From a checkpoint of a small mixture-of-experts model trained on Wikipedia.
Size: 13 layers, width 128, vocabulary 4074, 19.6M parameters.
Experts: 96 experts in each of 12 layers, 32 ReGLU neurons an expert, 4 picks a token, a softmax router, a shared expert of 64 neurons.
Training: a variant of Muon for the experts, 526M tokens.
Below are experts of layer 8 (counted from 0) of a mixture-of-experts language model. Rows are named router (the router's row for the expert), gate (a neuron's input weights, with its number), up (a neuron's input weights, with its number) and show model dimensions 0-127. Each number is 500 + 25 x the weight over its row's rms, rounded and kept within 0 to 999. Numbers have three digits each.
After each expert's rows: "gets" lists some tokens that make up at least twice as much of what it gets as of all text. This comes from a sample of Wikipedia text that the model never trained on. Tokens count by the router's weight.

# expert 44
router:522472524504471456463494495489466525455493484479533531490545468523525530496517515477495493507521523473542538472480472518516502523462497480507471536504549456540468483502507493488504517510476465488495481526485511523463516538485459524523472463548520468508516469477517534501484518503540509530482505497505465543531527521476472482494491485547531525494549472493508482496471484527499531485518
gate0:504470555489480524520496505506484494499497502539492515522520471542510505476514493509506505498462473500504537515452509500542495488483527512493469513484465524515507500473503515566524502503488469519496500469504468544528510515451486501480506488456482447502521552507503530497513483533520497548509512446517464514531510487538514484499506508541523521570493515567488531483507521479485455469500
up0:493484548513517451475493503524521486451486507514517548525534482530501481476545477512501476510515512511526526499520492476507563524466521501540517480523483483450462473471496452495507503511516500482548497565519499454465527522493468528514500518534453533561522520480511510484509500493472515506465537496521483507528501485513509534529530487529499489500498526541483522501526493509492523515503
gate1:507501505492504450529472482519513485538553521529523465506514494491467499513560531492474506504507422479539534456494511511529481493482482492479485483523485509520536513537465510498481488477488534499486445535486510500534486533495468479534513535486463504532541476508455492503474513484501492529481509519485510487517500503455490461468465524518527508519490512471497501469497432524483522491525
up1:552524493503476487482531470489497511450504515499511517511509508517494508536506489523516497501496519494504481492495508476459474488491510507506473488496543454524492505512507486539428503508487486516556502524539476523460464523515471482475498502479493499473528463509477475551514508514503507525508531533458536485487495519477446475480455487523462504475472570484497559497524467467522502486462
gate2:497468507446505488482504511502492483520557512439521510534562521471482538478505483482515503529495499510496546537476489498496481498517518504489468517485487498523476487476533499470531463473465522528480509497492518531517487516529431482515489508557471468469461479509530529517511521500483527511544504532523518536498489487542517524471492499557491512486499530519514532472456476516516490495502
up2:526444489546522479492471491465503515524476534497499493478457516477489450499504503507523456501506495454512484457534508462482542526520522515530502485525496467499496488460529535501510518491504501519497482488464497475510511534499484529487463527473463483477515485508517491450527518543510462515514483447552459506468503485480521469498519506483493477479503486537504503514478514501412517514487
gets: " in", " her", " for", " at", " from", " m"

# expert 1
router:524483526517471492461508508490471528474487491477522535468511458494523491511528518470484490485536506476553541476473469526516508525454509469482471516506566467527470482519515506490509522534480468475478493510480513531490519519473495534529463474535523472512521464480491541521490517495544512526481499516536467513532533526472471483462479480521489531473537463517495484515481475527529531497518
gate0:530496485517526484495488521513494479519507457428505513455471477503521506502477495504489523522505473480512518490505476478468484480499471478533449512533459481489468492478468506517421522448506454459469456513556494473566512513548499516519496487505471507498505482497492519495466546513491487503523461480510499488492507498509537533501519491479511527492531459527471478476474505496514500480499
up0:525468512520490486520461499488503457521501469480521532541467473553528533508492530512450528496489498478511470474496502492498457503538468478481450477511503470507479549494497461472472567489526507500510501538503461481518449509483514486497519516491546499495506450512529491481500463514541510518525549526544522486499491529531503499484505520503496495494511533509533491451504508472544503518485
gate1:523511498459493500486499496494499522472453493549451511499474495495508525505508472467508465533488512507522552523505499532476456552492469499538464475478502505499490482506519495447524528532516472491506476552480467464534479478536498482558459455533483501516531494494509525524526500501490488507477456480528531496504532503516498492530498501459512493500445505488502469483542510501556512502520
up1:487524518493467538498473469491493536497498513481504487530536496528483485529489522487514519471512499513477499519507508500449506477527488489511484523506498526559439527517501534550511512466504485510472520496506468502510491485487582534494539502521541491516507537462516482531554501534510498484501522520497568512491471473462526479515485469479476516498472522453497537550492481479478485502485
gate2:486518478525505532481486495508484482510519450509497530478504431473458500482558485483520523488529496470523530510498496527512461514449498498491469514478571506527486481522476472556458514522512483530506457448499509510528499476502512501513534491512500518523516488503499458514515502504512566515485515525492467549488478470502513460514463533536489502471515504484485449474507488488510497495524
up2:496518453470482477511486499514527477474513556506486489504506489556528500548515527486507525502515507535491484504486477531511517458523504521477542576520497455543506499486471527507541541495522497517498487538488560495494502509503455520514503481464491471459486502469530481497488532492474508482477460473480535537509485488526496475495485474500508488544497537536481523527516477505470527459507
gets: "3", "1", "2", " ", "4", "5"

# expert 34
router:523477527506470468468501513486466517470482486475528524477528464498521464515531529476482483515530510487550537476476470533519508520458505469490466532539570472513468480513511493489493526529474467474480496494476517532499520515472478530526467473530522476505522480476484529503486511474543502536482516514527473514535525526462465484461482483522504530488529466511501475519478470520509538493526
gate0:533499480471516540490502566415503499519458483489501558491521520513455519519508499486473499520525470479528500509530460503484558543519501499515503491518514490520510510482529502509477477533491510492517508468494499484492477477451503509480545523505521451519544497502470504553464515494475465527481473479475529483502474499469517460502475499515482498489503451523542464485491494522484494503482
up0:515472486504456475509505499493504503447514537513500455462500493474512511548510481515483482501494475513464476503500426507495499462496484507505484473478465472544519483512518497494518509499471475580530511579496494495511521482486456477523533479482516521487498449475505493508512524489475529529497500512486503474501467519483459516521471485504480523461508463508449500481460484525510497499453
gate1:513462515503490533470465539476497496518457481467499526503516499527502487475487517480502429467493519477489529447496484555523521442507508502506536535498470493481488457484480456490522501505504546455509487489493506496492518497505475537550510532505521534489470486498518517517515508477489456538464517514541445534499459513506493485457512509487530542513487495520491503517533520468474494487497
up1:487542502467513477507487491518500498475470529464479520439451514475514460452476508468512510481510527440540494522501470510480505519507491519465503567462460464457508509492529481499508495496500504484516533542505459499489442497521509495481486502509567515494496525498524467505504520493504511483477509451489517495500509532492525485498486471491506463482528498488466488444553486527511516494506
gate2:517499511517505533506573504518485522498490524538519496527489489494485436522508503511531512523494449530458532501492520507491505507495501483505469465489544490473496487525515480471508535516478504486483496496535464489557520521517492542543495483523484453489490490454464565489489503481513446495500484466515499483489530517525490517508498524513532488505525534496520447496460474465501524482558
up2:545475524483518493534515496508516471478491523512519501483467536478533493484482526508464519484523503526501467502484506503513473467480493518530511557475493481526489497551484514494482512545454505534449484523511515502493520487486434543518492495523446525506520492490529474492524502513530480476490532491520493502496498568509500438541508421483485504508495493526504485500497513530475541519478
gets: " S", " B", " H", " V", " F", " s"

# expert 15
router:526484528512473476475507516487464533481491498469525527470524469491528494517528515474486501500532505486550537473476477528512517523458513468483466528510579459511470479516512483495479521528479475475478499503474533526486514523471490529532465462527532472502525472477483536502479520506551498537489502514521478510532533525471470478447476478522496527493526474506502494519483466527515536498519
gate0:504490496541484492439459532522537482511503526498501459481483495501481456494511507480516489525461478497499461491512481452505530512514473485493501512463514526505485503528470440459480509493478522535486517453466532530475482520483495518502516474523550461476551484469520526544465502491502506524469487500519521464513505526478506512460516484488468556483495546552518497499509500492483493533511
up0:524498483434468501523485498492490462492500552501485497558484496478507505490513467482512494508457502469448483523501469535502504497520483530452504539519475513440450497507478519502501484513482501510507511526520491488468509513533500528478489526481461499477542475478487476499504542492477459499558474489504535514511474516489482463492496481467476516509492531458503588502497518474476521510497
gate1:469502514499495517481555553497466493495492528497516483437489488550503471481487580474510513508485518477513505510506514515531480513435482487496521508510453544504520509538479476453448480491554510455481529500502484518539497488502510488520518475480514474510532460473519485476507491488481493531503520516480508508475498467485503498478491542514559513460501478489524487455486491485516514487488
up1:478492498522493505547538509442498487507518524504559502546498519513526486459517522496511443483478495507473519474515484488536485481507495507469478469506501492517493504457505486522522497524480518480529563487502503551493500470486491522464495467473488512513479475512512532524499496509520506495460504459518480504497454534486548500576495502520485506531482482525488548500497481454429500513501
gate2:509478488470511502521519495476476488533494522472490514544506510495510474522498518438493506511505513503471505519506580502527559523481500494504522521477473513474485488498489506502486517478481478558485538512546530514511548521507545502484505499486510495525437511462539514479514507517489473495484479497490445531470499457497485526509465502451513498492465449500474506492479459529470505446505
up2:506523492510479529525498529504517497495506454499502562524476482473492523474487526557463504518532520517496484474524501504544498551495502494544491454531519526510512491494464504501526474476442506469502510502451539476485492528518479477487497470483531496465514488508475529517540482518540480510474501506485488544498532533513508516535478517529515491483531506478460447464520452467523510481472
gets: " C", " M", " N", " P", " L", " B"

# expert 10
router:515483522539469469471501503475471529473518487469516522479538469501535499515525516469499485509530509488553532467473473512519509526460504478488479528509566488522468484519528479476476533545479474467476491489486528521491520520474467535529473479532536474508519485473470535502476513481544502526478471513527483509536530526462475492480480477522518531468530460504513484505483472525518535494519
gate0:516471546477478459521500493490511493542540446492517466494472514519509473525501511512516479553510554510505482493513481495492510493453492493508522515472459508506503466463559475505485518520523497489481524510507511497485472489496469501520489520515495502512514505487541514558446507527513487516500425514492477500533470541501514530472478496507441508503516498467532512503440506506492533483550
up0:494462475505523522544502477497518483537487453511477536500481497502531525506475493488513483542522507480498484514494438402498524490501522522509548508448486506494491487487522474506521515512502495520508523515494477507488488509548472515500489541546498508473463479483539489525476514515499459506498512521553484471450526493491484474472509485447455488468503476518480502505467535467486486495484
gate1:502523514479509463494476470443503534526507516507466516503505502472473490479496522466488504496496552498503475459519526511491505467492542517477491470532552504503480516516476502531516544472499504510464513513506467507476488516488517553529484512484460483507578502516498465475473518517505517568513508484530448501535489504496495514523488477493497511536489506455476507538446446488493505521521
up1:497483494492493520461495504477515545524485516526493523537509487508495561472481507517498460479468523508526508484528510506514485464530476502485516518521504551508515506545501516502519532472529516458479526464530476522454511504488500455483521479508532505504452519477436511429538495479465516504513505459516486493521497523461489516502494512461503513458535489495528522494559534501541490483494
gate2:504496510472505494471504510517445520514522506513529498478520477500540483506506466518515494491492552499529523451477537524551456493522512506454474523507535475501500536506519499538519537536494494521486501529464527492527528519470516509513477496540545470492536480509466482506476535452512507479472503437493475494510479503524521457480495475492478512470499460565496511548470482503499522509511
up2:515550521474508526506513565527475534499477526501520505482516519488537494513483516503473537489510480535496525438518501477477516518500515477536535505516482538495474513515514467495505529482501492497511503467471483493509540495538531506523496421536505518483512518541484534484466502498458513535491517514512525474483530495477529519530505494500514446477542493502479495503526485489509452430523
gets: "0", "5", "1", "2", "4", "3"

# expert 22
router:523483534507467481465509501489467520489494488471531539481511462504522482513534535474489483468532507479539541479476475520529498539461516470487471516506549477524466475516516487489502523515478469478481488509481521534487522501477489536528468458537533474502533472466520537513479522504539511531493492516511471525542531537462460484467476485529512517471529470511473479514476468525508531511518
gate0:475509550507508521498519515522509506531501518497499508492523509540453483486515490482529516509496498476478508523525482572507510513505518505460485491474521513474504503559475512537499502442534440501480531475513517527539501479469522541489538501518546463503489522474459506506476502461488475508487513540467476469479503538422508506500490465501503464494483516514522453464509486502513496521502
up0:499499520516486441531542504492503496509458506445543524488524511506516536507499479502546543522514519481518496504489529451544469563512525506499515517509483524513514502515520489500543495506492534517500505486552515486479503493505489500512516467541444494523509498508464486523522511501492436496543468492508498505474515529510521527478537451499496490496491523482552537533495482498468468456538
gate1:501532572498485471523542546438515507508469477468524494517488472489501433494486500491519519483500498469495490517452513468475498521486465477530469454496491510504508477474497516525479506514485508504510521498508533445472495480493481510493532505480480513529472520484529527504494493499454494501473489452509458487520496495495473494510498456544454493460539504453494499469508450527513502537487
up1:456496509525467484481473537514504525528456496480448499519552538515518507490479480504467529484488545470507497535484459464497465535531516496482511534519503492504550482484520517484504531520453491503546527518504519526475491542499473538510497497545513513481565497512445505488495537469538520508496491518519473504488479512488466486488460499476520551494521489516506519480474521496485496468531
gate2:486499478498502446499510458514519509498444497466500489525541511514484520487515497452461448526556518465526505482480478542499516481453490475499482478497472514507512497544527506527485516527521481456504486443467552494511505517517513475527526476493514491502526499516513518539532509483501476489469452508510485490487538518520503547476451508532513511532503528491509557500479488483487483462476
up2:512483525499509505519532500490477499540498471487521515494530472540477534495518453496447506468467481489501461477469515479508477487478539506434499496524548504523490523468493552501499535519498530521565505473464494491507492560482538526488504497493486480542476497508530477459493495471516450490488513524469511471487505474500525481515470493532506504447498505515522476483472503534466460522493
gets: " in", " d", " of", " c", " t", " de"

# expert 28
router:527486530517476483479511524487459521469495476476516529477523468503521516527528519481507489500534496491540532462470465520522506527462505471475465524539538476506471480520544471491492520538480471489477495511462526528470522506475477531530478460527534477498529471474497538498484527516546495531491524514511486511533532525466470476463482480541490530478535458512498498515486467517515533503531
gate0:487491508461487480465474515531442499498515481547482535506506495529500486557506534489563434509480508514497519517513519497566497531518485510481445512516507475485486497487475515514551473567521502502512547528509468521461519484522494486521479542509535503480522484509521503494524508464472510499518448451479526552501508515512513481513497469482494506512487500496482495488516510511514492513528
up0:481511539460511531514512505487510477507550513491546521495495509506447471462521490495441487451506474447530482521525485525510452483485493521562481505523539487536511510524483488487495484513540490493435477499517530535516512466508489473526489516492509503509476534526468486490497482564530506494484511493502490537507498445475489510503503534494526546463501488504514467464502491488482473485498
gate1:505521511506484520527498513490437558525509502494520478516513557513491512468524545512472512497519525520510567502487478493486500494485455451539479494504487467502450504490533485474509462508445516532482511542483526524507500503492526503463505524520520468534526495512516534518499551501503540496531496501498495556469493506483542482488478503485527509469490475479503488524510438497525503464508
up1:486532508437504494516519469500483501498508476509479465520492490550526454501514515548519506506476477508503491559483490495474520498492531503498524510498468487516445495509518486520483453542458479505528497499559460511516473496478498466471533520504513456505545535484499509506491513489470513501520505478539462532455501473504487518484526512454473511551469491539472502445477511482527517507492
gate2:539533495510478480515495480510480488484493543529522501532486497463463518479510516496516525513529484543474548449529542467524479516492485530499472530515506494499521513482503528507492495514479490447465541474479486539506510512519476521571458511499530491479480446467499466510474560539517491511496511481482499501492522482525537497453506490525475506502490551515501505468504522490497521553487
up2:511498495479518499507503489509527508488507531480529500496492483468490510489506518492561497446541530491511487487481496574491490472472528477490520534504541543498488526532494460539493511549519489499522486551498503525523509501469539484504484506499513496507536521504459489496471502496453476530485529505503507508489469435510483523445471460458487504493475503452507539517494522522510549490452
gets: " M", " L", " N", " R", " S", " O"

# expert 4
router:519484531505472481458511520481473525486506486472524530475530470496525489513531529471480496492532506482548530479474475531519510523462503472490471525522562475537470485523527479484495528525478471479480481500482520531497523516482480534531465472531530470510527474476500541511487518496554509533488498517517468512533535526466463486462485484538509530464533471501487487507477475527524535493528
gate0:519505499485496512509529470449482464517499491495540527537501490485472489525491465512505498504492575509518506522477470483467509495473530518494505481484504501482481478505512521452520498495468507486486504431455514532502473513512487484507517465481527492507515506493529532510525549469512529538461526467556492509533494499546497483490468432509548499459464510485477486477483476487484522513541
up0:505454520516497467509496499514503476517465482499495516462495464428506463494461527475541537527515504560501525492476484479487482440548508478487491493492494521497474531446520468530508511489477514471500477444484507497537528494513485550480501491526528495504487517516442538497549494475490487502484506508464491528487516510512540538486535514490540503498497512530519483493520517458484524497511
gate1:523478475510500528533546502495504515508487494469488541434509508482514511502488516535501479506508464485508491483487485533474490497498485525536481489480511497485459518484519483522499500485489532474502521533501506532515537535432506496478515515476512447524474490486580538542455515538488546501523461480522499504494524533517551490520513515491519510509477538497498437518516484496526535492534
up1:439519508528533500511458512469504483491469524463509501457491489499484504506527492502473514525489530512468512472525521459531521446494483501516479477524498518496504530517538485498550505461524482506543534508536505504518533515511503509490535509498527537474496516485535493534483559537519513512499501506546495501505526491530489472505496522521515548504505507466470532488568507528449519506553
gate2:542497516548507500496507468526515436477481518482491486511517524464532477461490464473437549489509523498560532497486512525512466510491523477480498492518475526496485478528523499512544523506471471500507425485505539525513505503515507483542488489524472496527483521481471547511531497488527522490505546476501482473494485523509492461467491509492479506497472516541501540521545533502518501497527
up2:487535497547521489499493473512482523516546511495507497467500482500471521505513517477435500436525494531499506540484448518548484488541494493496513488440484504495504556530470466540474522518486511508473536522488474534514503511533508499457519513477504476562497461495482508482535463452512502520486480539506483491508508501467510498493482517479523478506489496465563468504528499519510492507514
gets: ",", " (", " and", " |", " of", " in"

# expert 13
router:527478529501470480471505521492466526469503493476524534491527472487517505513527525470488488476526494488544536470477483518531509528452521473484475515524557476518473482526531485476507520527476472473476491509475516530483522522469475531521464470527531470504524471476490534505477523469548501530476527511517485519534529522465467466457477482522513522482537475508506489520478469530512548502525
gate0:490487494486468528521518515489488531512529516522493526510536482523536519468533532455526521505494530513518523527474484446477476519499513536427460485495498556515437492462456475491480515484494478506495509496479477525514494476532511487497490484480527524527536493460524490516531518532505479487506485471512507492543509471441486509505470470498498464475523488500486502479469470519529499557514
up0:468476532456492483519535481530491495555461475493480496530493505507526504530483498487494533515530479492510507513526497527503534481521515511557521512427505503489483502454487525505477501489452484524513515465500497460509518470474546524474498499454507488508484521497477503523493549515512474515538500509479547520490521487550492488518522474490513497558495486508458499480527425503538515496517
gate1:492477497509487534497537496500500497471495496501533508497483511540546514468472520493495494495491464547479545530473463485490505521500519505515518474501530471505454482497537424483473473466454496529485539525511523532503513499513505506507545524480538466487522535497524484548468530537549482494493444502496492503506511528515498462490478498494525468519517451507471464506485451504472516493527
up1:516456513509477492496507495508458509481499477521530517505511502476503516483508507470541518550481457500462505525499449462518540499504543503492502538500496484535515500508508463497449495505536481479507498509525519521493493467478530496493533454510521503486484541480442506513463504515540484481496519481479528497479462454494516486523508588514485472530487506509462534505504538434519516501504
gate2:537518550512477492510511526528516516464511506501501543503485524501517492520506504490509504485494505542483490477507507505480523523467470500521445463530526507479492505562521544540528513537496502515478523436537472477506484495480531510560517504493506461517486503507532541494489468522507506544519474493496489536506504519499498516537503484513471499512545521506511466525467414497520544517482
up2:533542490531529477494526511514477494469501535492480498515484475464515541536515508500531498519498483522481494490459506432481490465482486491499553472513527488467479496540513521519500457576526515496548508546510501487498481501452497485504475499487500458512504502483503480537469502509498497491487509484462538535535497514509546456473484523522471490512476484489498506516480481482439475535536
gets: " (", " ", " con", ".\n", " May", " F"

# expert 60
router:525489532499468480471510518487465532472506490472521538486516466490532499513535525468467485505532496482547535473477471524525510525458506472491467521529546472522470485521515487492485521519478464477477496513478530528490520515477479525527462465531534470511530473475508532511483523502545498530484503522512471516539525533471471475464477478531516525457538467504501487512481469529520534487527
gate0:488489503536511509506467479461510493512511473517494491529505504511517478492518502510546486525475563467516491567488506510506508492501513509459464545503517530500512439483489478539482461503542518491476501508543482498504482499494502535516496523519492501474528491485478513533562519456535491492518480499511458521546518492480505480429496447504487480487461501514491480505473438513475535508505
up0:528477497508505495496499515463490501514506509500479431491488497489455517517526545512482506531541482492491464535516488520491489510515468510518510466462502501460508514511487542547492542544482528561465497502527510509525449504496492485501501496486513499491518498481499549516530452474493475489470488467480479459515500483453507498473497489496527491483490541498478436498532513509470570452491
gate1:463494526535483518465474491508490495473468526501497492486530462470510472482566523475487492491478523461470528447508474529497542535476497505481560548485545517488476518489464480468487522490494486496536547497502515510528478479490466517465506483499483475458530517474511507511549510489465519520532507521501463493516529504504459492520514495514520512502507505504475555498483523561495514467497
up1:477510491477507503547505500505497443517507487487533480510453490476429502487501490505522499477511508477512519521509541542531503507532566473505472467507492475519540483548505505552474500481504542474508529442502523496574518530475495496469529499524510501549483492535532493527463507495465540497492519518472538510488504515534507482505490522492480520528499506466488496491521512540508518492509
gate2:538512545485534469520515515469492487536502510492466500484465467519523492493484455487502511526505512490525490501521490524540484506488446503492507562505482453508474519519492485499473486551456517443475482496505550505529468547501534533478506523508475504500523482507502533501497552471472466532487488461535477490529482498498512509545487515481495537531520483505500510498448463491547524489496
up2:547536508551476469491508463486484485472482495494531484489532483489508520545491539477473486481505468532530503471500465531475517478464496513568478507567509496511494494536490510514490497450486545497479495532492521442526548464507509523502528527510477505535480507499494544520530508483483503516472505515494522547454503475482510483512499462484482502486484536511536476492528504516453501485496
gets: " |", ";", ",", " (", "|", " &"

# expert 80
router:520474506497499509477492498471478528495495493424516513486513490539559471516515482438472497506524481473494544492494468515522507523482515476491479503503522507490501500523492494479486508473482451483493501490497505529498524491481520491501488483507525471492510490471517494554514522529506522532456499497468472505503545523475436486493464491489478546497550479503473509535455496576462551483516
gate0:481535521491506526511501508511491485499554540528499517476508499519477500530532495463486511496481448520481489538511495551510513522431502484507504506483486495480529508501533452468492453515491479446455526500500502525451475510506507469421519493507461522490533507512495503537521515489536470485465513525498478499467488450506478547508491485513506523494493486502528481495487508440503477462506
up0:524506493537506500493504552520510476495560505469522536489495502511482492472550496468524510472476499495494495551501505533456550504467518485501506517435477478536505485525501477498438505488503538492537484467470490525455492499507522500483497477484489524542495454502435510548507523453510540493493527500512486518523504485521488470493485491501532485515481497458511534497498540522476485464508
gate1:521451500497509514439475456488471481513541496496497489515524507510538430532512512481533517466503500518487515445488500517477499480497483494509456460421474479483520485487478465506484454497472459509489500523542500523549552483470504510515493531484518487511506454531498481500487485532489475528494482477542479466500453509512491495525519503532489483492482500493478535469479501493497491471493
up1:521479505493507538493462477500491502505486474444543481530545542520490517500488520486527530460493507507481466522519444446490529496479518496531534467475504477511484506533519504500508509521505517476543509550478497491498499467545511508513516487503483509491518527498490479455482533457466476482512507475519474534501522478519477464509519525542479491568539498509480515492497491504512550520438
gate2:545462488513515496488460516463482527544518552450502473505503512503487519530499497465515486496482537535501488465492523439552483533502486508492523486505529509524499499459517485561459505481504511480519506528548477473556493526489499475460489469495480520553498501451519512498501520545503494485473489497493504552479496496467464506533490492504502470513489542502507509520543491467505494482514
up2:499466505515498476522471519494477510526500480550478492516467495487499504504462490521453482489461492488491517517502508515514519522499491463525499491508479500492526491456544467554486486494498474566516520459533501505508470492463495498445501504488502487467484506515466509502524510524498469499452457533526493497509509505507538438485485561508516531431499486527482538535515480537525540490527
gets: " |", ";", " ", "|", ":", "-"

# expert 35
router:530487527503463486473502515494465530464500489475522531478531469511521504515529518473492489509533509487546536477473469513525511527468509472488469518503564470516474484520528493486481521529479467479479495517474525535492520517471499541535465465535539474502531473475476533506483512497544500536496482515503478522536526522473471487462476476546510533466536469503506482515486466531519534484524
gate0:518500486501495509521523515516518523485464503555459507498522516520511525536505532493492488545502545505505470523498467508490498504460483503480501504513548448529481501474479443419502454502512501487465568508496497491531497527514518475534475495519554443503534496479549535502498492496532481483518501474489504533504510532502536485511509459498511507512499514524473486480469486481494509540473
up0:494445484509505542515470510515498472503499516502482482477534487521515498474467515512491506481454480511570546549516495441466469531455475515508506529535474512488474462496520491458475510494503507508486526502500478467531488485453523554478469545494489480512481445506463498492486502504499463523522538459515487503514480525511491521513514515546516489507506492519516449528490513467519480498475
gate1:531491508506500494472525499531506496501468464518508502493406502539495493501521476502475490549526477455486491536498471537481516494520490525474491502511479492487491493496564539488493508489513521520536498531494515537506542481504522519497475488491469506497494513478508446520469526446528498486503491466485465559543536537512488516533506474501515519508470493503516496541536497531477552473493
up1:492475499537515494514479521509465493467466518500468486515541481512539482528460545530508481454470525493514510487497502480515476504545499523520550496534476471474472492536496484488483520463545502472515537481481529511546526464510510478488488480478511502544486505454497520490486465455503494504507531499541460508480514520492533531507495519419538488515483519507504506469459529486515473509479
gate2:491503527530480492482509529485494478522498488469507494471520509488503498498476522502514511544473469521493530552519479500535542481489512485470460517517542516523474510478563473540497520536504487475479492490504501551499525481486506492530515538499459452502514539494554560521485501535514541464489495483474510516498521506494553508476474466539462506540491493466501533467523498472532481480520
up2:472508511535496510460525483476479486506526504482485525507490454529510475534500493517479452478508515507479538521519565510495467532458502500491485505523526538521477481494516508515457512473526501508513508468521549501480515574501476473483508535551503573489474520512479516507516464517476500492471526515499519539524492510491497499515513502479489520568488524500524519487521500489461458507458
gets: " was", ",", " is", " were", " are", " be"

# expert 24
router:518480521470482465504504516475466520494469513490513503485550446519492479528535553478503491473530478507493517470470519515543509524471491471462496518497516445529489488495523502496519517531472488485459479497500541517501537525498511530552468445551550476507569482492487498489520501490520545538493492476509474494540517532499443492501500476510520503489486499485535503506493493517516514500531
gate0:457561496488527480461558504530512487503485490499494480483487508523515569502514521546503537524518519509513517468495535502429492471489493502495516467501490507502496506505529483504500506486506491555498487491452479495482465470523472505535499508483499495494436519507475493491506504537512468460496496579492507494483485482554510517494500486455518496520522519522488497495500471531529470534453
up0:527481492502481491524478545481475501487538495508498518513513507515485523496525451470460485474510503514514478519517512471481448543479524510515511488470515517516509501504511505455520476475468510481469539464466518500526498499527489523520534472551542527544470537517546484481522445513459518526467489501471436470501531505526476518527510479532524493491519510481543539493525527520498475476501
gate1:485496498477508498472497504493529529471454517494479488504535498495499505474488510519462592453501532540507517501452478471478482476468503500552484443560524488469502495506513472521495482486471493484526556513509438504492503495492509503497500477521467490461478501495511523521519486468464507490531505534463524443468489517490461497491489463547513491496505521506522520529493490515481509519507
up1:509458490505500496536490485498490508543518522466533471485538512433498521466487533527468497516507473489493533484518528534489464471492516502513495441510528544494518500549474520532511485517511500503491522505517492533488479500550509496533530486505505522495545510507442485522462487522534531487494513522502495500517484482494523411470522486503503511524485523462509495519539542547502510476483
gate2:473502487476494472469489517539503474500509509507506560518518469485467463474513459517487531475492531504533477533490476480505472490499500505525473502479440500487501498564506514488492504518494492487488481491475445545563482483516510525502525489514486491503500516505468525472491490506480460474489446563516446482488498459531511536509504491474516519499534529489498482498572486514506521536487
up2:522456466505483508508510496477463470497506480504492492501499524497495508478488523553503529524480467485463518487504512541511508511517534501538518512498491529473484501476507505485519465438515474515487527437522504550504511504499491534497510557546519497492495539464511478467482498473531541524538516513494487486487489462494542494487498444549490530514485528536527465525456450508517532477489
gets: " l", " s", " f", " c", " re", " rec"

# expert 65
router:496486500480467458471478495470469494481529465472547497497493485517515476535529496476508502512524489449533534433454511527495564525468505455485485504502532497486490486498481471475479556552475477467497458516466494525507522480507475506510443497533502473529529497474494515482488499496501494501517504467490501497531542504470480473498503509507494523499493498560518452516475481510473522499531
gate0:494526513469483487546510479481520485473537491545513481516519484556553498498477522511496537487476476526468486489477468528457480472504476481521538477473507506498522514531523499508506544522505450486493484556508488502524513491511467507517472497493544480530517530485524469517480480528487498486468433507489524482474501540500483512467494506473518466487472525550479459487543486492489537484537
up0:515516481493527486509481519499486476456508525485516504455478472502502544531504510568471505464509540470489515469474547501471524491513486496460495507557527459506478461468466450510521508497502483482513463470492515472488477460514470475508488527530505513515504505541473471486485481488480525476492483510513516544489530506538496532511513515547476507500493488437510533552542521490486516512480
gate1:552512488528520505506535473486490461499504525465483455470490493489523499498529499520496457466506491576518495484490509531491502498422507495508510535488477483515505495512535486515473499455510520521474453492488489472471560488490476517526502493520453520528453501504490544509498516543494528478523524492506497500497478512513512517492505487549471489558492532549513531511479447492495488496477
up1:480487514516506554468512543530527514499468476503510472449503461526521517508486527513471524518487467491462514534539496515459484531541449502516451504554510498501527505513521509533529510524509473523475533492456494501494543511499493462475501524503454444516488489496539484514501495473492500514526472544513525518476524489485490484493471509488540528484509493503468446495547489511527499531526
gate2:493536501508513482493522504485480453494508481473509493511520505511487531541457484482482453495521486531507478486543526541511496503470492461499500473480515521466510516462533502493557566513533536551506484487497509489485548503492507465504521513522512436483508504554458566530504480510499476486522467510505508477481509470533477495515509550472503505506514516522465525519466470517483504530517
up2:506497512513530474521490486479474520507543517480504510477505514485527555553505492525509541566486530495468519504486520495528525530523477489534491530488525466518460522470451544506473528484527516511543495487570470480507471495507546500525501476543490546513486506529496520542470494519480496503508498479461460495501522479514482505464504528489483484491514536526506538469509512504494520455491
gets: ".", ",", " ", ":", " .", " v"